Weights of a small mixture-of-experts language model, trained from scratch on English Wikipedia.
Training: a variant of Muon for the experts, 592M tokens, 9456 steps.
Below are experts of layer 10 (counted from 0) of a mixture-of-experts language model. Rows are named router (the router's row for the expert), up (a neuron's input weights, with its number), down (a neuron's output weights, with its number) and show model dimensions 192-255. Each number is 128 + 32 x the weight over its row's rms, rounded and kept within 0 to 255. Numbers have three digits each.
After each expert's rows: "mostly gets" lists some tokens that are sent to it at least half of the time. This comes from a sample of Wikipedia text that the model never trained on.

# expert 17
router:123095064139090110089162167075147148137134116159139142149124193125145164154112121122171136133111167187115134134189108142099101087117149093141156183116130078151101137107070101134132125117107098
up0:126132096127081138119116108123075051097151126120107122159107137115096136195147099119098172101165181141133155177163028152130102110134123106124122119131126122137112124141128159164152124117114125
down0:115165115134136120122032188153119127150142154154111047179126117128095125055140148124126164157110088140110151142123138111155126118069180182161182172131107109164207156190167137138091113091162153
up1:139080127171140133090080101172116059149136130114161138135134105098128126174118152154168154158162122123085120144133127111081160121123179113131170141167080170134097158125138134133117179123137102
down1:155170105086093147091090174135062179122120143126140081111085142119177126159097103094112126170107109107148118088119146078138164115096145131116100149110185091136140136147073145115137160143114156
up2:146120094150086174092140123116076181059108041174089162141069115129089156103079159148175130164101066155134171092100050099146144132108139106135101088103203097105110069119119160144136079144137160
down2:100160097167149110150128132174159161104164118144128113026149106111125103159128071137136206140114099158106133141182139132162152180174189172126112080078107183141124126131113212157144132138161136
up3:104168055110129124137168153151147118112160129156127081181064117146119123215065127112132216126084132194117076085119125073104130092096102137117121124110179171137168168142139126177116129188155140
down3:075137164105116133170115123078085136180112124125142144112064068152106127155133145105107115144136159107111117158087152099119125133064121094194135096146113131130170117108135156139187099089134083
mostly gets: "si", "li", "di", "ati", "Di", "ri"

# expert 22
router:095105106163113083094138143107148173118100131118119136189139169165122176091157058172128148134096166169158192132129153189127065150112110103074158126161126074081111186109220129112131175088081142
up0:083139120108133105168103152101164138137134099135127145085116169196116085101158157164130185122118084169128130115064161144106122190124127151147128128153128096077118122101155178119099173080101133
down0:161091142134130117090143125130105124060188100087082164135200150189181142110092156123117136137151138124109151179113121124154139130088214150142101138144124128128164153096174134079073153062070121
up1:101118136146114129082074151185098146111126107122102118140103179121181141117184151159102092085133092113127164164159157161143137132138185154112159139123160092077079223074164157173123142145115126
down1:122114104141135093126125076128170112141101097142120187015123122081134148153146125132121136134116126114168124113119171163113156116086083110106135168147118126101118075121130112160141079091178139
up2:110096174134188068107142179202158094165126126166103136070149129192109155153151107145143101160128130109175154132161101141114128096080120131031186135151108138163126088113165119134085106155161144
down2:164098152109100143124200086102116139224089155198092143121122132123129113135123127162138105140139118169075154133117104126164150117148081152111132115088138164077182062193101093139078137140169130
up3:088139140167056085089068143137110091123153093110103175129122147147108162078096132144127085117103149189123171181172199152047116157149120103093123130145138073110172154068106141139155151150208141
down3:133145167106157222155193149158091163108106180095139147172139157135093164161162124177121065152097126170112118135188156089067123163105157098105156110109096163182119072101147150149156122137136105
mostly gets: "cont", "sup", "contr", "serv", "dep", "comm"

# expert 14
router:116129096172116088079129163124153186107098102146111131187105123138142158118095132153127130145133106156190141082123126132143101077071109095108149168142180144109054170099145140122161153120090167
up0:145086222169117149131113194126167132088072119075123148128168115160150153189126125163155102055105064125151093154053154179135104121158105117136142155155134137115143165109167135071141147108089169
down0:159120100121137115080123124108111123160108109087128140157157077132133115151113115123160151150101186138114084149079154079183047124140155205118149190189115144135203126141106118117126134120098121
up1:068161118165134084099090094095137146061152177152117071118116104112153135144144061140148130114143099184130101102098161155204171098116154208083106176143130176103120133101159140130135107176153114
down1:058204121140141085125131142108134117145127128082098122108113104135132099107115106092141100147095161107122137164127105141155155127065144132085142082142160193134181110095130139138204115103155114
up2:122137150138128097118103112116135113115190201156113108155157085170097150131106159128138063102079082123123156145170117151126150093068122115125156178070137135157201143152146112109114160163162136
down2:126063123121098124064114144066158182161095162117079135176151149125191128157122109115112134122148138146111170118106137115102125095096154126073129115097125108124168093160097141076077164131144132
up3:146123149127104186099077122078090165110064109124137170121139088114131154107140169098086161169148157110147104151084148137136118137113155119176083097214097069104071142155131211131180141091104112
down3:111149174155094101147178145124152200123197126129095148093189154182086119082099103069144151137059174152169137156101125131116155166102141067117191097131109128118112169104133143169091112107091162
mostly gets: "studi", "acqu", "consist", "ñ", "Mexic", "decid"

# expert 7
router:106109125110074148123113161134133151077130106130088170136104122113142122144116140154142143120128144076056190122116138164117103104117122129099137167108143098117091140157145141109131161090113148
up0:156126099152186117120101106082105143097138116093131135181114126108112190135155125151061139126109113150183159130117140129024106097068053172095122115144107128103156144178140157142114137126071064
down0:140112140118126146091086156073095088130124188180150091115136180118165087086088130099094120138097114124127117074121071165098107134111123163140151097180094136182156150116177133098096118125081116
up1:128133080120128128139122162109101105116138084103145099082113101081175162101122123177108182130166114159121128170163137130131106078091111130138186065181142124122175145160175134121163139111116155
down1:090129163147125148135150053101098155120137129067092145105164099082141097191157106158167088167100128183099172135136128078097167135090090066132154126074093079116100116159116136074080087139154142
up2:132067206098120078156114134197143129108184115133144107088103120128149119138092150094166155128131119090057148128096118168107156050126130097150115140111133173076140150140148094196095131108127145
down2:140140103104132096103091064134162115119089150090144083132090112111101165167082170103155130145150140068107045120124059115147155142176146122131128075140121136189121135143142211150146149153180088
up3:200155107109090109064130075100182119141121147101137131104076145118135126144129058159120158143107127102107165110174095150094100097098120105193076105166148111133162128110104157104068125104107106
down3:159133132155102126134168124107135135164146169129117077149111142166139118130098141119065144152075166117156175105076149137153155150111095146102136077096081137113119105187152087193106113181108082
mostly gets: "histor", "ograph", "organ", "Roman", "music", "politic"

# expert 6
router:151119115153125095115058143130158172104073089114039128170110156095115166122133106144193155140152179095100111148193154176120093127119130126103159220174074121161104159092155146108094137126147157
up0:167094153104150138104135082157113110175086094136153093143120152124137127120160049152187133149162163101093101135099150115069160107155090072102108074132091168162141141126132122167098100087154095
down0:109172143089113079140168126082183121134047092133112077076126111116148119080107126101113107146069144099114146091147103083132141118067082069063074137094144091077068130106098105153142112072137130
up1:085159164143113146116132090128106155126125103131179053069054160097102172133161149104116149108083099134121118120141083135113100141133081110107116135179146119102112171113151113159124081149160158
down1:130166110152096081135114173122017117074151081081125128102109153166127118101112146081137150105140072105152167083131100098108145191079119146168118155122093081184112125088104141134126131200157154
up2:127100114178158088181126186132155158175127128101077083148097147148141103122150115107150132153112146102046152102197117124154123123105129141180112149139064142169093168116170132204053160162153107
down2:125162126116210142149135154125169068152118119230150164168077130155102121135136157091144148134115133141154102135118183127153118128186084104158113146136112121113133049129102139161104135143081146
up3:095151078109113119109065113162104146119140137132132134164063088146196149139128123117178127133163109138149175094104117112155102114042101101138117173119145084090103129145129079113147143132191204
down3:167103153180118113212084064142175174160154132123096115146176120096112122155115146160091131084140137169091154108183091154181130165099127131062199114148153087130073083093167175126127210103071125
mostly gets: "during ", "In ", "By ", "after ", "During ", "After "

# expert 18
router:119097120133160110148105169048156151115100086124069173184099112122140134151108114154150120033096174135133154097140141153091107089147090106105137151157119133091105151100159073085112135103132136
up0:136117116126123118143067126079106117154121149126116162132111085122199102119119161157129166110088101090113088102093120167141141132124126103099087076102157092143163143139133109154075086073180179
down0:106110150082116092131131123167157110122120121118138121126150129173196148180088099102120162097128145136139070099140159166238083113159100166150126103146093144194155152180063078090089120166164098
up1:044121107160101166100125140172138114148082159090115148089112090210120092138114064114194131109162157109127132118149167137147101118107142158138161092115123112081160072094156138097075148085128176
down1:172135120109138116119098054091122131137104140102128135068105121064111092148097137118123122103083121098146102131121118102131113106131081178064071113107130168122132066139091117168165153104130112
up2:106139126151192110064152163139144146127122072081168176173126074166140132130165126133137140117133203153070101172163098163126128101109211143089114170127148095111171173104147123149141166196150076
down2:108111147146102148170093111172126124174131132122138176081085092146113173176168104148043107127119081119105097121105123128138122179142125084175104157088154137112097119087189127145101087109083136
up3:172120115081108124132054140129160094125159120095121120107152100123148171128134106154130144116141136208130135126128113089108079096145091063141147107077159143155126128175134181178120089104092086
down3:156125101136170077119177159123083125131118132132151083115157134131147152096163105109153131150103148198180171167127110118062170130103108110155148178117152152112106209199088182105141078117101180
mostly gets: "National ", "University ", "British ", "ittee ", "Air ", "World "

# expert 23
router:128123017092129116115083151085092172116116110213129173186167128090140123154150131152120117096105206123116170124125087195111129113130078080144179128166125103121062150112155065084155177070107114
up0:160118070096118131088153133114112128149100170114081115159070150129146114110163138153116088123156206085070182125131128105081120082066059054117064107136113149105073153156149113099138156050162159
down0:123137094116131130168157116151105075150170123146069140132076114163112146124226099223150202127104100141132128096175126172145168157174116189129206154076109129104090102099148116206138084105124100
up1:166131137044171122148119134117097102184116115120100123123134115137169110141133091106068165140139174101117113108159129080156129090143094134160093144146126134088132184130131135136095100137107103
down1:128128095099134125121170146098180072126195167089099165119086126118195171144139103099110123144108151045129135199115200117138124141123105192129156123104123104112156123131087147107155053156156070
up2:109171139155172155100079104136170094076165175130129145096194165097103190161165134133156176154145107047088158139152096157097114153114087104089119074114096126121097095099125092147077150123093121
down2:116141182131185102076120128114139130136103146053127134130180117165077113179169110119130124148152138104190175090096097175131089101137128159144148170154133162203072137131129124163089169183110103
up3:144141108104083089090100144131118202113125165127105120105141137191156142161081084112108178137115184154144203102115152101163165082092123127115093155136147131190121122169155090107141087090117126
down3:154159115091123126137187168169125151131142123158191092082123195156173133140159156093106121159180087132080066180192177157168226159124156112107123123156179102138088137108122082144138119101095158
mostly gets: "Govern", "build", "Cent", "stand", "Football ", "Hung"

# expert 19
router:149139119130116081151089107064102216118095074151102163121112098090156181133123100167139129143112167133135167160148108139176147128097148164110089188161166104137103124132116114094109165114095202
up0:135216136098158074161083089087107167134081156195118136144107163181152141108159130165152166154052083159118098143149074145110095127116122106081173152129137107169149149155120113160132085122131085
down0:132179109123075147113149106114194133165173125186148107136112148119148120054126078158059161102129121177098120177086082115172142104151166106135109122111135160085118107113148135139099127102108171
up1:126124195095144118103101122112130148086115117094142154145154103087088151111167095143149187086160107147141191131142154131113114162113181161151164165169169161146133149094193109079173126104122134
down1:132146123078132090149176124157110127155139136136090122070157125157127096116101139180094139160104160183096131094129110122126112139114177153146123093241142082127147084068122114157088094109076123
up2:182133056160122146124173112137130167141123127160093173156118135138107103155121154143107148130095136113124113153107119067129094108082095166094146107150131038131103100129138161106148195155095126
down2:167120166120157119181127132185053107158136089138057094187193125198130100107124127107100085184136140185097099091149103113115066106142089089156147126079139153113137110129158136130134154171095100
up3:137134121070121122156184111124065166109085108107138102139113126128100147117141164102152138150082080144086189202145122205149133119126130176123097124195150144087133131107133138192109170146110138
down3:127091187129183119092085086097152120099144112122150188065124022153176153093143154092130145115095182167138155161110076160154118140144123143110149107172095133110112152125148146126130136134078160
mostly gets: "U", "A", "I", "Q", "X", "US"

# expert 25
router:143128133141104097123111181138156121066130081170118136165167160091108131197099111135165170081129192147109166126156133137102092108113171105140101161138126109157148195109188090119174131079113184
up0:128083129140098111163100157142120081122137137170099130124119143163113178078151105167084115028099119142113110116167125133110153094151169107141122126116101137062143072122133120141164129129136151
down0:189157080167094107165107141171148181132142111135142107150144096157125146159093103090148166036091110089132141132141140149049115114127172156135144192139179179114160088132133147113144126098136065
up1:203190108131126135113162136091150120070139125169162111129138119110124151123153129176153139052071134142085174132139113056129126126110155157156108164129135126103130095108108108119155176105124176
down1:173104117073153123171149122149130105117170064118153201166117155147129106115150092131046174096149178118142164220150128124123133138153165124057103166129090087041148140136155092089106164111130129
up2:191145101156072093093106101175161139132155093141089125173167083142217171188090096095080081097132109097101117181173165084081150155172108114158157150111075166133112134098180133082083184138097131
down2:096130157088108128101128151145149085068137121048145151143137185071106116101108148154144042139087140131175108128109103116172101132124161190122127064143178124127147105104127092111142114167058172
up3:137148127068083116086164146112123207125147137164090165108117117146137052119096144121109164099100136113159153184148094107179170146090086121088148060091098154142080122126143176165138125077152152
down3:171111095182145169098116078105107113057132118112199121115154142078170158142116082138171105162057123177166130128125177138132075095120116071134155121133159119198122145065134111115128102109134097
mostly gets: "The ", "the ", "species ", "Genus", "Royal ", "Order"

# expert 0
router:158101108147136174114067146132150146133109123113108167161167174107163137110063126167119138116137174098106158129174147124058100054094142176085087177131150148156076092141172102097167132074136147
up0:157162134096105114147126114168045066114118081088149116122166143130173132142183172100112178052117176109123124166145079177123135113163067169077197114087146112173058105150163096117128121171115217
down0:089060170161120184156123115130142099114115091143112132143124118135125132107178102083151116130163118110109161134155112156154165132192127133177112166062149094222143108154163075107165119133058151
up1:120156147174039122146120075161100100123105088061169168117145101102126092122109167148132154094118135087141087129129119096121129107130091122134072121098120147130126151118187177083145130118123143
down1:106129176108121076122146168151148091159143156146177125120128165134127138141124112180144130122163102107117137147135129144163151138156057127136151165098155152073067123136121136157172154117150139
up2:139161126121123128099091071103145129150094129118117113109127152078132153130124136159051148142118162173116130169196101170132119095177078101117113121131169119092128083132111140088112220078143105
down2:154090141086135103136099126132093077120146198081112171106143078105114127160118148131151129145166075194090115113064130119172123110090114173131161167150156104124077145128186135111168024147115146
up3:143063134115130148137137137189136084119111151070094144109106089149131072101096108100189135095127129133161135159134125206121148115081150171138141086078159116126124154098102187152116116091114130
down3:150118125084165136105163142115124084132164046090115160052113138101163109115092158103151117143170111124126086075169109127114123168171141124140142168130188096150139115148157087136144151136201134
mostly gets: "Ch", "Gu", "Bo", "tw", "Par", "En"

# expert 29
router:155091110117110104093115163074140167107142090147067132146106140162150139141087108149153144097093162122146119097176150146086109107132127089082111134134128119157127152119178104084074152115120135
up0:111073078133171082097120135153128145167076087179092178115142162140204191188154109136162142131095114067120116120109153117037091099167095067115105158163136150144130188100139119104118160102170115
down0:061131164112046120109153105077101076131127080154091136107081097141080062128175160118121173149113169076183094135107115138140091155155115073174134095130211158187070110130138128125148126105161143
up1:128145149132071070124102084152143139138141153123125074166137167144101130134100136131100065132108147198061146104127082131099167145156088098147124082136102104093144117128110117097167125107101135
down1:087185096119186158151173105175129145129096133121113124114116091120135060113114164149103188163157111182143084138119068138189099173141117085112148092126209120164122067175214073171061140164101146
up2:190139106095142046082103181122116131098106118167152181123099132105178071085084106084163121156059140129158135104118119134121127107087094130130146096178135088115133121101123090117133117107173127
down2:110073141093160103071101134130132125146152140119113181132072136071145097142184125182131128116127131129128122177084156104161095128133130140133144103184180092149110112098141123109058129195139136
up3:186137120141099113144113107112118172119183150145097166120112118096159148129133183098133122146151132158123157128172074138122120178102109151111120157174127072149125076159152138123103154075169150
down3:090127149114169100107162122081117190161130136123117147137066116125142160117134152106190161160139136124146170117179182031156122154147119147121108095142079199131140146118173104086153153102120142
mostly gets: "development ", "production ", "building ", "system ", "power ", "video "

# expert 10
router:067118095148104118164115130125133147096102102127101164099113168159155175191130138171141143141140184085128205160142191142134127091146098092092138151127170133134098159113148124119162159086135140
up0:149107056124161120131140128105144179159112102184084147134106120151117102074091112097145131125093119160168177115082142140120110098100145117083136119127166073139142153151154143126182110122201146
down0:040177100137146131101127059109082179196093146158158136098109099151126122173095120150117145160096148216134166163135122142175162202148165118094109072129111089112158153191149122140152159140181130
up1:099128111173179135064131156108182091087161088122111109157120134203123185107156145108093129150083112131141142074143095072172093100138154131081126184123107089141130107118098157097116074204108180
down1:103094150148095110108137143144053166197124098169086132142146122137096173080110127156137124127074117109137104113086180134149106106164123109130142113140145153154159141126143132155173141138102127
up2:117135170087091072109115075094164115169166121135100178081127138074098185070155190179073094151094110149068138096158083141116043130167104115129205146153109158157107134091193125170152100117160107
down2:122091131111133202137155121117111148111134105158125164144105124075082104140162105091118099140124118121113115101137111102120101231175167127046086148158132162098153149076133122124198131163126095
up3:114122105153125111110168162121080132067152083166142190141105108127097109091158109138123148156119179144110122121125090140126102141147106096083110145111154101112132127135071093152118074136142190
down3:070079111191115092102091135067176177143178118167122095122149122158155121165093095144196058147101090106152150142125122110171133069094186128155164151138070136164139154106133094134149135172126092
mostly gets: "ence", "ations", "County", "However", "time", "also"

# expert 11
router:170116081173098114129086134160131151089092108188042176115112149169176168128108132143128180067110180099127148128162208104084141090146142095103147115110130136085136169086139108122177143119109148
up0:135124079100111142144101157118145144126166115138141147144122085132164137176067143182126189085090166142113170158140200138108128157101109118133094087151076115177184096077105123150106121164082144
down0:115107113067115158114155168125154114081113140155137134116198129131150159147156183136073139153174182140132110090164128164143120133119158099098124066141096172166136114070114197152168131100103142
up1:159118115121159162104126176115153142120151134065121073117102084120108165157093166121139139132175120194133135136087162117091145147101125094099108168159162104112126172119079090164176189109143096
down1:142143122101133093142142145065164083105101143103092185126139184141128029167190082107112128126147128078121104120128132111154099111110174137119134066134119126098145091078115104154173198112098154
up2:112131105076153117131135110123144132100082153161146089135148160076118132120094118181148120105162120137125091056163119123178125148147071148104128129086120157097156132094164093153112112118144132
down2:135133116100137206052181139178073146160062125191075123119105098159090121146189141159114097114146187123112164121098109119092164083155085168145186126123132155164148174156170050064118137144098128
up3:117188127145081061164104111122112168122112088109111128151148121065129146153089117107189101119149168145141151119098110111156131197146136124188087109149086164204106138098087109111157075135121139
down3:096091110118134095155102122138112109165178145167084181115065096147131112182162115103130152130110132096059137121082133146168103161187131114155117096096104169147173180145100122123144049108123136
mostly gets: "Kh", "č", "akh", "Az", "Mah", "Ak"

# expert 13
router:148121125139132131115114188107174141114100132118095146153099160103162159119109113203194163096106124142103128145154140188080119094093133093119139151154143103099103137098110159124176141072116186
up0:186167135138069128081074096120194182085094138133091158081075089129181129110134078133146133146155101181163130162111110121174105120065198127168094109150148121110109180130206094142132113142109125
down0:157119109117074141044109113139093124139107133140125093086094036153133129151071123137099067144164149173105135149070104086175155117096130156084116171136112180102100114110161135146158111152084160
up1:122046108092105138164150113114136089089110129115116112139183144131112151133128126186153079072145152136133132110095087123179110142128129112110091124144173066147122151101144108121177136131113087
down1:156159115132062156067175156122165154196119078136155170102167104160108097183161133130119082148144090143099173155117121107079170113119107129158157108139093167156086119190124151104141162083153143
up2:107140137142129150096162142154124101134103104157122207150116118141119163122147122115118138134158146114136111074113116182149096162128118174126042130145140121208140138121164193093137095137095111
down2:159157140087055124138158073198104118094153111155154083131091111110088152219166139142091074132131103120140174159126140077107125170073144098107104168111139160140149125122069093114121120095126133
up3:135127070149146088075152097145187091138140107154160128106097160122108141144159074152148120186059120130116149157167089113089066087192128097062107134136113104139155083140133106100149102120068135
down3:112147113078070124136124093065145103156148106117088086119074124134116140102141176121169149148193158124119072138108103159159113148066128159115140183109170112119076224131091082086208148107126108
mostly gets: "USA ", "', ", "Sir ", "ITA ", "); ", "= "

# expert 9
router:090081114163138093087090139112177150128095071166057166139097115151177159112119109140111127083189169134129100098183142144083106105116157085126131173118187128144119126110143127118093177107128143
up0:085082147104140118168163118129071134074124063207145149118079123151138108118129120071097162109154068201142149151126111151109138111098151151143079067120085164149153091147138054098124191144080052
down0:108155120102185107104109148127098161102146142110125176105153127168163123163168153141112178195101151118131157116134100109066136148106156094174132162154103164124104187155135136124072127141114131
up1:111142102169159100092105140114117128146109061135127135163112162118110114160170113139130125159153090181131132118135045107113113063132147112102108158080123095201175126106071117182119181046129096
down1:140095105094149129166137123068118104131124112134181126137132120188160111077135174132182184162128084171193130102138099157102166141148169176081143084175074170127149150180150141132129166117117145
up2:114113065091184115157117088086171140185139140114087079129140116162119115147101130156145129180091112167108125087105116152149123153123148157086117124119131131168117187140105119166090135155104084
down2:131178084086198112113134156139105096098143121155139128158131189127162086115152131104116111179086135081128116138108181116132050137130185169160139146069176148164122136136106141151132115150141053
up3:162140110149146095177120156142089151126122070150120125122114148189129168143152159142099187107135081153142168142156133122141122154093145104107098161108119168152129116162131099197127107104107087
down3:183129095130183104104090104123115127107111141090147110141133129107143104133200143086119146156145141123162150144083116064144126114103180149117128156079115148121160075168127057186128111192107092
mostly gets: "often ", "may ", "could ", "be ", "will ", "not "

# expert 28
router:158047091128106057075095120118135162100099106154091171162093183118182154148131154106129158106119167140144138142123110146107124129120067106167161184160173122116093148042183109105128181130106098
up0:164177167091118115129108139071123124178180093166100086130104155103173201122141129120127109118128126116114115109126091067143144152110049123143129132124158097155127107159122132067174127133162098
down0:130104167129147141118109121120108157171123074145105154131185153123165112095185182096116207137181093160194146130101134159129076202087124128125167212136135163076115171169154155138147148186134147
up1:121146126135158105173144107172120111145111099117088085173126113143161115108117129097126115098147176083097183157134154160103120115075168124096083172134098162154115114115118173170120116181144112
down1:148126126119089151125122140092159129072128100109104134123125143149110057145151142083140171169141138151171140120170146083155105146144106148162109173183151128037179126169136182122074109161118058
up2:111130121166114161194141140165172130140126193078167124153095124100162160127083111099125154146146103130078043082142096140118143132128155127089085092091144186110091151141161180065089176091051142
down2:093112134124163157117112113144127120140131125074110123126147158186082141123200131075147093052158126179122128109153087169022055156104190149134121133108144166103108139118168156145115146139192095
up3:095141166173045127161147110040074100096128154180089125115081128181119115087175146169150156167074153129107174142152140153127176047096195128133150157128148104156092163080138169080166121150107103
down3:138149149128088120158124099166090085144140193122097043122071110114085160133127172159132085121148124095046135147120185158158123152155110160088116101105136117165126105117120091141106129139134124
mostly gets: "John ", "Ma", "Michael ", "David ", "William ", "James "

# expert 3
router:129106058134072127091097123138127198085074066164102128172148173121111195128067102160127170107110151094135144122139150119078136106096064124139111093177158142109127146059131107080171173116121150
up0:128119147158133155127074144152160146118152115094124153150089108182071139140133107078140119171161092209152144132115168089147134105104178124084125068178179109190102128108135142143153172160108122
down0:151127139110145166157115168124123094131139112128132136081127098104080173146184130131083124121131154092172148216067131132164141097082144162081103149145062124160126147128165114161160172161102114
up1:137096077161102108070118124165163176119100112144119134096090152102152122092112104122139148113111116175129115123162125126124187142106078128207195125141176069125088143106093120103154146078181127
down1:120094103135104119100120112178184157125063094096113151145105136112063121100120139096127111086096136181107130090094085144156171116168121171099162095124131118150116139162181145165148165144122146
up2:158078091153105146156053174052150111147147123176096128095111143069173101085101118138101119158106087168124139089092181088145148108166154088097148122065129165142100084118111155191100148087215171
down2:085069092131099120165142109173162064130117130085154173124118139105161103126102165105131153163122099094105162152106164074156111139119170130134126092142122171123121089115161160185166090154076182
up3:161123115156082199092133085146112147138084135106122082121123139119077157152127084176111138125137073143150138155146166178104130135124170138122089055130115139192175117160133127137112158153091189
down3:124122156105138119162073049175132123143122208100118067117125108121119199180126118171122130083090129100130140174088119146168119152055122133110091114146150183119144133147154137132150060156114156
mostly gets: "Mc", "Bl", "John", "Carol", "Jon", "Scot"

# expert 21
router:138059111130151069086056222147132144072104119148116194134131177098166123092127145176227182097105128143151175131124148139132070128092108134092124127164171099121121141079135120123141151108086160
up0:178086144099130100109159196091041140132104172115103180167103137174148147154152158125124135128144117115089149101096105120119117150130147126122118109153152132133128132084091123136141145179124159
down0:172104105103163093141145128104064120108156102146138098178094103212182115153167124088167062117108133121108166137122151193173080181075136138092093077079141155136125133170166156128085166100149136
up1:101165076182120074107080168150142150135088114041111122120194176108146095104137165145120120126109122141103195087153127114099146163076128107144125109108135085160141184187170054142098117111133178
down1:179125128084110135112163089166139201147117148131134145161112113148167132195160172101119144183130103170142124155096109107111160126151141091122134084157098075159116054109105125100091140112160125
up2:095135125131084145128171113146073118060122110083097171168114087116100121104158150095094142079184109150084130118126165160140116137200130138106102117127134141147160150091134115171143126117122159
down2:153129110084136118100123156126132154126140108094127136121098141120114163144142145057166119083095093126162109140108090085150162118124098127086108162107148123163043134127074158130110073114154108
up3:149196082134142139170076091086134107070136133168043181194077146109130167104149111078199134122118168109120120085164135147127103138178171165127141159085102102179116143119148128186106123117116154
down3:115149086095186063175082145129142103161103160144104130134129167136167113117116143176120106117147155149202080138124071151116159147212111143109122195097100097126117156173102169178109133153107112
mostly gets: "== ", "\n\n", "===", "==", "\". ", "===="

# expert 24
router:140074103132085083120127181149124160085103143144079153151095141108132152204091130134170176108180177054151161100179172156095097119134167144142156142156154133122145168084132046117112150093101167
up0:135159087097121102120118074162142094128140055137126074143099178114166126155129151159138112092134116145110087126116135129111134116137092056170135070145145097082167103130093153120109101113133127
down0:140106098147128100134145184085145216154095116156070140143127117085103137123136104130184185110137149156154130144097143107143136097108127127140117159153170136136053084079127150095118181131142075
up1:097151098164160118130121182085130094087088069149081126148135139102145092200127104145131084152124147094114144146149148155200056107145145089045113150158135127135118132119186096158118144098114130
down1:139136166168148109160150147125122091119170105094185158093108154152184096135153126164096111149122097084162081175151155095181138081103153081105120108080061130127164127145190084187119084143105099
up2:118114176114144127178136074140081129220071138153118173208168158121138050142064146125154116116179183136064140117111159126132148058121158153146154043078161104155120115143142063171150163112086130
down2:138061063193075106135148131135137187087186089135134057120179175132172112145103091105177110195111125144124211102114130111101082168142164163077117127151118110125195129083103126084075119126121099
up3:120133141135097087117099147137115061123089158126125175102214171105146123150110164139207170103135150095131138117128168115108154103056158188128114074116129135099065158148095138154119065141131126
down3:122121110119132097096075188106120170100132131149161161153105150097159108170085107073151093084064179138109129127144128105168088132127105105127112102126133117139155143087092163109194106124231134
mostly gets: "River ", "west ", "near ", "East ", "North ", "east "

# expert 30
router:151071098153103130123129189099071139084101133132155156102133148105161135149082079123146132082105119117101140171135137141149065111108116099131121148177225103147123178129177098133133162103037153
up0:136092154161117144167138125128176145097086131095108138218075116158156125083135087148139103181101131098155111126126133153140109171149130206069138161137078060155130150161166158146135117115117129
down0:125137184149133186106145078072118127064113149190196093147115101094165099143123104144095135132115102133166074101089130166168113134104090144063059099122136035134108104171124143050146131122098092
up1:180106145153109165126107148121124105104129084119140090103095133121104164126114131193094153122107141163112146138136088126161103059101133139178130133081138155112164084118188117170108077173112107
down1:090220172133137108130135096132118162093111111111154147161105092121163159155162134095070138173184088115136128123143122135121125136079108183143128165103173152182121152125106112100095190133156146
up2:181132173072129118129146149114166148163105086142103091125125049119113120190090127134142097159136147160116149115123145124129134118146180175150071166140094144168058125070139142119129138146139158
down2:155154101108112167148188110110199177092140163106177174106110093152177101187114191152133098166155157143125171035098168132154176091147177095106104124113054091180100166131064121152133115095141097
up3:117150179100146103117161095166106163116128122186087200124124147111086111174111128081126152110172154166122115151056182143131128149155142128126130116130143149145120125129184175128125097115123136
down3:123158126180141147200066123078159245100067135081124117099122104141121131091077153149113094129136101181134154178164095085091174142103174136118188114140123160116166122168119140115118132140148131
mostly gets: "10", "199", "198", "196", "11", "197"

# expert 16
router:106056125143154099129154166111119173101126092151111181130080162081151163119107125136180195139182204124135140134154184159108118141078122152114164152159135119114095126116169116147151143121088187
up0:085174153141092096126101137150112131119121142153100063162111094094113121171137127102141153115108162117163104118123132105154098140115094132146108151179162113176120175120144130082174142120132083
down0:102155143152180150114081236168180090104098118102159118108112092085142161146086165163119197089134146104117140146116147179104180082101053157138116172182122147146124151118137135118122118146126167
up1:114177155189099081052167130138078107062126143122126137062147142152120073113080133154103078112160118187097120143119112158166131193120072101114092153114108146170154107082169098153113120132198112
down1:127163131154141118099127116138141173097103095097144119160131184139129156101081094175117098097142142140103112159126104162148118088106084126132131102132081108126141114093111099194175060178189136
up2:089121079121113133175157092154090118098121160093156125118168080112189130166100141103150087127106134097171124132172125161129090177074087084116167116109159091115146127148081141116186084110110117
down2:132127169100131111081128132071105179101123141124098201080177142119073115156141132168160157117155072113101103146078094136105122080103174163122099079149092160117141110096133099158142122113114159
up3:145103079122090090109153162084132160177154131087155185163133057141120131149188106151096121143103146152107171038144145150110168135097147120127133095121139091176134186105111105074123122169163161
down3:086139135108189143110138175174140197088147117120133117080144097137115145100122084145125136127162192131111155098144199087172145099098160141102124147124141102154119156062150086095109097123135100
mostly gets: "which ", "when ", "but ", "that ", "\", ", "where "